config.toml
n_layer = 12
router_z_loss = 0.001
n_kv_head = 1
head_dim = 64
warmup_steps = 200
steps = 3110
Below are experts of layer 3 (counted from 0) of a mixture-of-experts language model. Rows are named router (the router's row for the expert), down (a neuron's output weights, with its number) and show model dimensions 0-191. Each number is 128 + 24 x the weight over its row's rms, rounded and kept within 0 to 255. Numbers have three digits each.
Before each expert's rows: a language model's description of what the expert responds to; "raises" lists some tokens whose logits its average output raises strongly, later layers aside. This comes from a sample of Wikipedia text that the model never trained on.

# expert 10
It responds to: Word-start pieces, contractions. Opening pieces of capitalized or Latinate words (pre, ex, Im, Mor, Am-ster-dam) and apostrophes in contractions and possessives like I'm, hull's.
raises: "ic", "man", "b", "g"
router:108152095109144109143151116140117174167101114169140073114157109091150132135150108149110147098115140140125143174126154128112147133120157142174112098098109101121138087134124134087132133141103091108160153114100126135140140117131119146088124102149130122127094130116153096135122149085125172116177136155160174097115180134112122110095114115125145094141127164159156085115103094135122142150176157171116127155160090110123160140142155098109123146095151127125163160167130168129118145106107117113137158133147102153144173132146141149153104124120159140165111108175096136154173145127125112093
down0:172086160138151170126088105104140173151105135107108149101143125158120158124074120144133092095148106145103096168123165161114131111160129132159124132093109089116172061123134144077154119091148111141113127095138077133112165127154153139084156119164133147169133131101139107151087132155124125111102108137135144162148139115104125100146162136125146121106146131165125113155157128111083113079132113106125133119102105133092106156151069134145137117175113090135150143135106134117139129115119144104135129124142097111123125121145159091142143133152106149082102128139137132127085144135097112163
down1:150118104139134107124105157099124099119188134124124099123120156122174131083146150100095126096173116116128164085112110081142147163088107136113136152143086109121145115110134109087115149101109143129131148077125159121124113121113155081144141183093119154135097112117121161133150130163144136083108133122148098159105090135105086143102076092113111130136091160095149119079133145145170132137125132108136104125120110144151147120127118085198114126138113130111141094093109111103143107130109113160111174155113097114125155095113145120130130124142106108117159114118177100149113135122129165126
down2:128125107118098138157141082082130109084076112115116142137090114121151127094169126134141143105128108145118135104143116163124141153106170130143143099140154134089150101099085153166128142115089136101102134161162132121100085138111123101152119100137101150105119138112091118113122137133101147140144152122163147130110122141104174147106140085097159139108153135070165124120134174127074093113075142083132131117093111127114121113138122154112125168114121158108135121103138157167120147163115144136117107138103098122139131141112169096117079106138098127142088110157129141077100107132139104072
down3:133149112077122115136106128133147100133128130160140125152098109122141139127060096141086140071123172113139214114169144141121103130128145087131159124116132106151136156174182119175153120090137160119133116118126140151124083146127104135062106152120093127131115132130144125129149132145156106148119151133176118097150108126130131119140129149114144119125121116104129159150147150101147081112095171114117134120120105099116129125158113174157120121163185159127085117158158146154138130145145093118105140120148133106129166113090140129147117141108104135103085122148142120109075117087144102131
down4:119149124155115161151111163146100126147152111169120112113142118099108144138140096095070115149150108119151149154072115152121085138119096087141122083107134186114094134100123111133135117137120185103116148117141084085130145117156140116154127175123123125081116091136114116150094107159157116121162161135115117109145126131143126112149168123147121116115187074110114093125149177114115134114165105129140110099145131126107121101160120134085120143142146119154161140145105135115182117150133088118122126122151105125100136136144121146120161164095146120111074174164123169104138155129134151141
down5:141167138130126149107142121114155116136098154114175143124094138168111161146166179134128138135157148118134131186099133168112095132100136113154111151158129172128097125142171135099104103064205142128136145118134097151119148139119081153120151119161105096120094161129118138122165150126112127116143110097141117116121165127140146134108086147118160175139125118171152062106141123121128159145124140087126075150108089150126091109117159140120128164142114174144133139117119091110098128150160157145106138138148094168133143137135117136091155141118143121127091089152133155140122127131146131128
down6:125151133150146135079132150104135129086101146127104146104167131134147089091107130118163072155107140107078086146159093113153158154138086148120115107108118165070113144118091088161158124124142094111162079139119148090130139103161132160129094114118133128131114092151129167107121134131143121103121102154108163139126143168186108172106116124121117141128134130129120115120152158124125124148139157144123118109157137148133104126103149076118080086120140114122115127126091120086106159103113082094084122153142097117157131132113141155125132132120083103107156145146138131134152073091124122120
down7:127137135199095096114100158171157103155126148137114124168148134128124150111164139156182133144135084108098120115095141096100113096171135127120112105102113079134128115123093114128147112122140145128117128089126102119152174141116126104111148099147110151083108148126123174139105150137106082070102124138097115111174104126101115097110138135157091126151150139135115111136146110134083172121132130068121116118096150074135126097097111119122143106149126132070085150118145150119150128143132110139140128128134153091093122108152115134168124129151162144111067115116142114109142118129168145132
down8:113152140147120109091120128124151129127157141129144134125155118109115110167092109125145103137138139146105154122139112087143116119128143111143086077135086125122174157135129147103136176088131140121062147150125155137090108132184117116106138114135115118122124104098099145183098081151103123083150116099160174137129136142113170166152099101141103185118115130162149093132127108127151120147103106138093109151108151175192168123137139148126139146135076143108120099128112104111120107165118131131121158147147112124122148171114150081144160138113095149166144146108149152154105152110142135141
down9:163163147113160145156147125127165159106142101110108086133177124104106161158135105117070139144133109164125133131088117145150126136106144092126123121103148107132142141162146145120177113110162131123131131144104131070128135100096142156138132121132100139130099096152136130164121139080103124099123132089108136182101199113096099147117093164125079087159160123060130126107104106111131140099120141130119107071131139122155137126168136130128131137153149156150098069114128132143169115162098141140098085106115134134140115138100135138125143147118100103135169128132148118107127109123101136105
down10:136141155144110093103125152103138187118106119136156154146142121153128127184117130121128167103143135194138094155156130158195144134110149125157158108126144101110137097066172152072116133158087138174132075127145145141102158141159126104125141120148108114118128149085152084164127128138092166105167149132185128155109130142126152142135126114131141174117084125141117110150127130113118137165164159122111167103141112109112157156089156143100145123066145156123138106136123160146132093140106098150144130106116146156101126138121114112123106158133119133135135128145139130106127137139128161144
down11:105089113126092180124106141153134128121182118120147111143149142110120134146118167107138137172145108150152106117076087138135148114147151090120114101152128138128066151140175154186143100120092108107105167156118094124113138118097172140146175143098137164172131144141162132100153111110119165123135156138129081122134129125139140094117116120110098150126145142146157146133107103094148110159074098142150176117133178131147155127135140111162136130153115084103144139101117118082107136137128135138170099165144135132108176118149160145091123114137127154115091139089115150121146142114130120119
down12:139114128153131111135100137144123121124133061166124089121123128125113090121134204130124134194144110166085151118099132174126150139133060143103129121092146147133151143121116126163122145147139133180096149146132149108167126132109115118151139121131168082106164134122165146122152120119106078091122095142157108156136121096141096099121129137124140164141129151098104091110121159144111165124140115115110127092127138110109149133129157119107161135109133156140149107107163100110121151146139165149162116199124144105165117128073122131097129125104125076132124107142148092129102094148125133109
down13:117087158156105135178116135139133082167110131101119127137141126121160163123124152117096163122125117103148164155110131155110139090108109160126155170096124100167153082151123075150130082172150114123108128110120122072136101120136124107085177136157124125110148098150135146112164103140098121110137140148118115108129128084128063125131129143167133132132110153152148133134129090097105150110140099091133145132147138122126102146127133124107120117129149125131137141161161098149151134150157153101070087103169113128115142137135139196128168132128120111142069172143144131121129133139078127161
down14:115164138122168146129153171124095153068149150153150151093166151146118140152123142178168142136131170132123150143096111106156158141126162155096132124108125150124145139152156113143093114102120104106152093110115121130104135127112142171109159176158154166130082120155087117093116142138141119153118157123135150142135104132132136133082115087130136077124121115128103127101113135143122163167131123151132115096117107098172127159174125169100110089125147102127122098137132150161130152101125093130099116089081151114147125145097170148128105133170117177142136132124159147142132120067116149147
down15:163122124115158084147145130119105076083088132132135112161137119134125105118131121102132121095111170187070161157137154110114173096148139109167105130167164118108102151119091156124119167132150108093116167122109187137147136136144085118111140099127109185114141134110140130116112138138114155124128117133108128129107125136184147138159156111102151097165113107117114145130124102177120138135149132144081133137162110150131109166134128145131150123148091131139136093135145111071154154134103099105128084164129102112058126115124125102091108119121116172142130128133143156119111127117168116129
down16:161130146139120122110107116136130124153126095152134117106110175133193137145119099160110099133121122156145090130105149081154124073117109117095119110089073126144138144089169126135139115074107156091111166147178159124133125112124156135124089113130130130088129136172145121119185117103159135131161178111158118073108130130133153121130140143128150122128150139122145123148158114117108144130153108114111097114139112153102119141138144128134136080128106093162149107124095133138145094090108146101096158114151110141117156093164145105111147131143094184132089163084124139143126177148103143112
down17:105133142121115078122115155169134161126104147130109085146105137119178156175151164152114113150143157154126151153118122079115137089126103105130120179108127106116130116120134169136125134163118119155135132164136133119114129096134115070109117097139125111118104116111158100148089120171081117085139150115088116142081122132123143131105076124147116115124132121166150156143113149120147125149139171142148124104088122084169136137092097073123131117076112116119108141128136121113121137130158158125120118126112092086135169140076147130119089118104106115109100077105151148130092099162113127094
down18:105098101112127136125157120164162126123146120166191154062134147169123126117095132122130089121133117098117117147161112097134118103165096130142115108181140136129087126111142096125097128135099139090092148102119115147123091115107146101080130076114124138089144113105135108140084167104139136125102159116194116135114116113111126135123148130121153173154111146139106160121152105132127068136102126156178118136103136107123144098113157126097125129121101119159141086142136090147159136128165117120115092123124130102123138096130150134118091109114109055104136119123111147160141156116169156123
down19:123109155134139115175095114072131135168125105129104169169112142104091109124144119130145136126099087142110165116121153111143145127128160155127138137079098119107184158077107150156144107144122110136128058117127118117148083130160153121117172138123132112116094146138143107117111140117115128171127132091078086157151147135145100146143100132125094138110139106125128115131123105126155158162134104135107157166184148117125119102131107063175125119129166109121148128126167127133129165125105101140085156163117131110114150106127090064103129106146156134110104141142101108145104126136091129131
down20:136173127086103125108160137146083141109131142133097090132119144127115106155129117085124102137140103118150140125150100117135117145110113117103129086131138143104089165137139126126173124118125116134129122109126132175123139091154157116119170170145159136104173106166174155128099131118140095131126109162135132120153164142144141127112145121137159142119076096141119169116102128097164108131105084100080126175131130100160118065165183101102135139100152143120125119184150092122179136090096102088137157109141092120158105174118100139121149139121141157151127120138097104145131130143146125111
down21:123110066123157149099132118122177130100116126117104120122085169164096108103112136088113159140115147084132107146126115182120147120157173111132131109152083127114133117090127124137114148154143169121095116119085143115158121139120139097106071168136090148111130137168105118156122127110143136089159106103137121127132131180150146105095160109141119120091134113149185156159146108112125107139103167076094158149110146095124096110108137126117155143184118159149129146166109097152137147108147149141135146160151154147118151118128145128143108163124090101092127124098104130138103094112107126120
down22:084173117099167127073093146152077128101128148097119100101110127109128133115131155127177136132171126140119116087182127127082127113161117154148120132139125088133163109134107126144133170104180121112097118131148112161075111099122136160126115117109120144108114105106165101108128164169138153091114091107121144153084143080175110157112129134146134131108145137103150119075142150138144111143110125134137100168150117136136140129096150150129117109112115145156160104124141143164096124139145166134129145139126077146153094190121140171115155097160143164116109143134141134136127127164133122131
down23:084136156178135133106154120185095103129148102098123135119080153149136169072134121088151130170176153111121122134094123146139118135126148121099107136127113140150166136140127193101119094166125116106083112119144105162162130074103139134127114147165111152126115108151135124126139134120103092112083135118120126108072158112138068103171136104079121115133143121101147136116118146152127113150117124150138128161148152149136132178115161103125153140138100093114122139144122129146108138124093111126142104116168117150130095100090124130092085132140123090091133109148128106153153145123178151117
down24:116179125156129147084186076104109138182111154140116119117134093117113127128128123113109120102064103121125132089106135116161144134126080154121110139106117104120126138116125139108105122120128104135147146104164108139083167130144143119152145111143111126165140130124128185141088155130104139114125132096147120117112151116107136146131106080152118130148125091135106158138137121155078102112107118115149093125096115103104150110153165115117121154157097102133101107116151157137164126099106129076120096148143085193079180153133128096108162126126122109153152117138135103100116100140167118180
down25:134155135176091115147161148114142180101160149133151143120115112088080151139166119189134101132124134169133179129095142162125138101103125093144144141162113130092094091127131150167151105126105120103113106150099122100103130104142090102124111155155116108122094167147121134136129095156151124152133084148125169140118094134116108088140140106139111126143112144130085133162120168078098189098084125140150115072138117106078131094141144146125127103129136125145158140143169143108126132154122133122100143130115105177112149109128154136103117122125106109152107145157121107132144159100143156108
down26:156130132146098124124128085163136148132135143128147135130099090122126133108141135119139142160194150115121116155142165168141138169135102136115108103140102091149107170128121109132187095118112128136171120158118081142121099131153096096108151151135107106120105126126160145128131187167125151090146097111096113148154104141124170084150141138121114142146087118172173149144128111133125102082141122123133131098119135133104146145162144126131134173149141128151110140135142122127137161138135124120163114127144096117103175116076068164166131157100129141116098126142147063115145193128140121144
down27:113161104123154123124132139147122125158157117114149101140196137113144142096134160086128165174095087129112147128111121128142131160121130138135165109135159116108162125150115124166101079110168144152131094104140079178152128103120090137105103119123116129103095119139126105124160127159125102170130100135105106163119110149151121127111112176154088125115141091154103119121136117146184111111112140130113174110117166126145112122120106103104146109135110096119120157090129143163134133146123119125126109116172116176126088136170174144100185144129144132119146109143196100078148131112124141146
down28:163129162172142095119130133104099098130119127155167129142120129129101172111159119108114136161109159124158137148118129093185128146132162154143112133122064075133142126128166151108161141126173136139146137146091143090092122125101076168140093135145124062146117149115124115125143159125110111132125103102122147107100153141183122121148137148105107083127158170105147111140101099151109173174140107098122149127136087164124094139096105166157131125212115151135150115117135140107131105140119111141088106116120131160112138139124115124117147126118126113111099090126149115143153126137146123117
down29:095117173152105129129176099121111138127133088143145095134150184130106125148089176111134191140162105134122147081129119172115129099130138143159104139171165166102104151132120104139109134127144095112131132121091120141098135108137174120130162101113144138118116118173144109127106114129094119126110087132151123146119127138130132097142123164112125138117155136154087149082136173139100088163113121104142148099143167131139156127106099109156130118087146147159122151159130145119088125140132104148147110120126114185153142123112140084095109167117097111138112100102091101117149170173101137090
down30:184146136113119150144133099125131124121139137127132117142123155152104140144138109117147149132137101133108163108085135184141130115142137146135102143149077134091144118148143144126138154122141112106123134140146120122126100078086110130096167093171173113092133114203140156138136123108097155115087159141096136093187147137098109090098121104167131108180172081122134126152109097116125135147113139150108142142099146122155155094121139097149132147136192126101120078107149148125132168137135065138136075129125146125120111134152132127167130158115112147095122110123123112108147122095136093103
down31:132105087087164115125118144132115162149153109116167101149098123181100178189109104161112100131093133159105142138130172169133115114120131143165153133115141158075166118119089124135148083110096103125148124109136159149140107164077156097137096109163153133122129151104135114151129134138143118125151130126159139145142113099133144132139130113111141152158128107143154138127113104131098132108149110118160086204168142116111105084161129082164131150144122134108122129112097112103137155130144168093131151140112113124172155138097119117104083134095110148142168135094109142127107165114136115123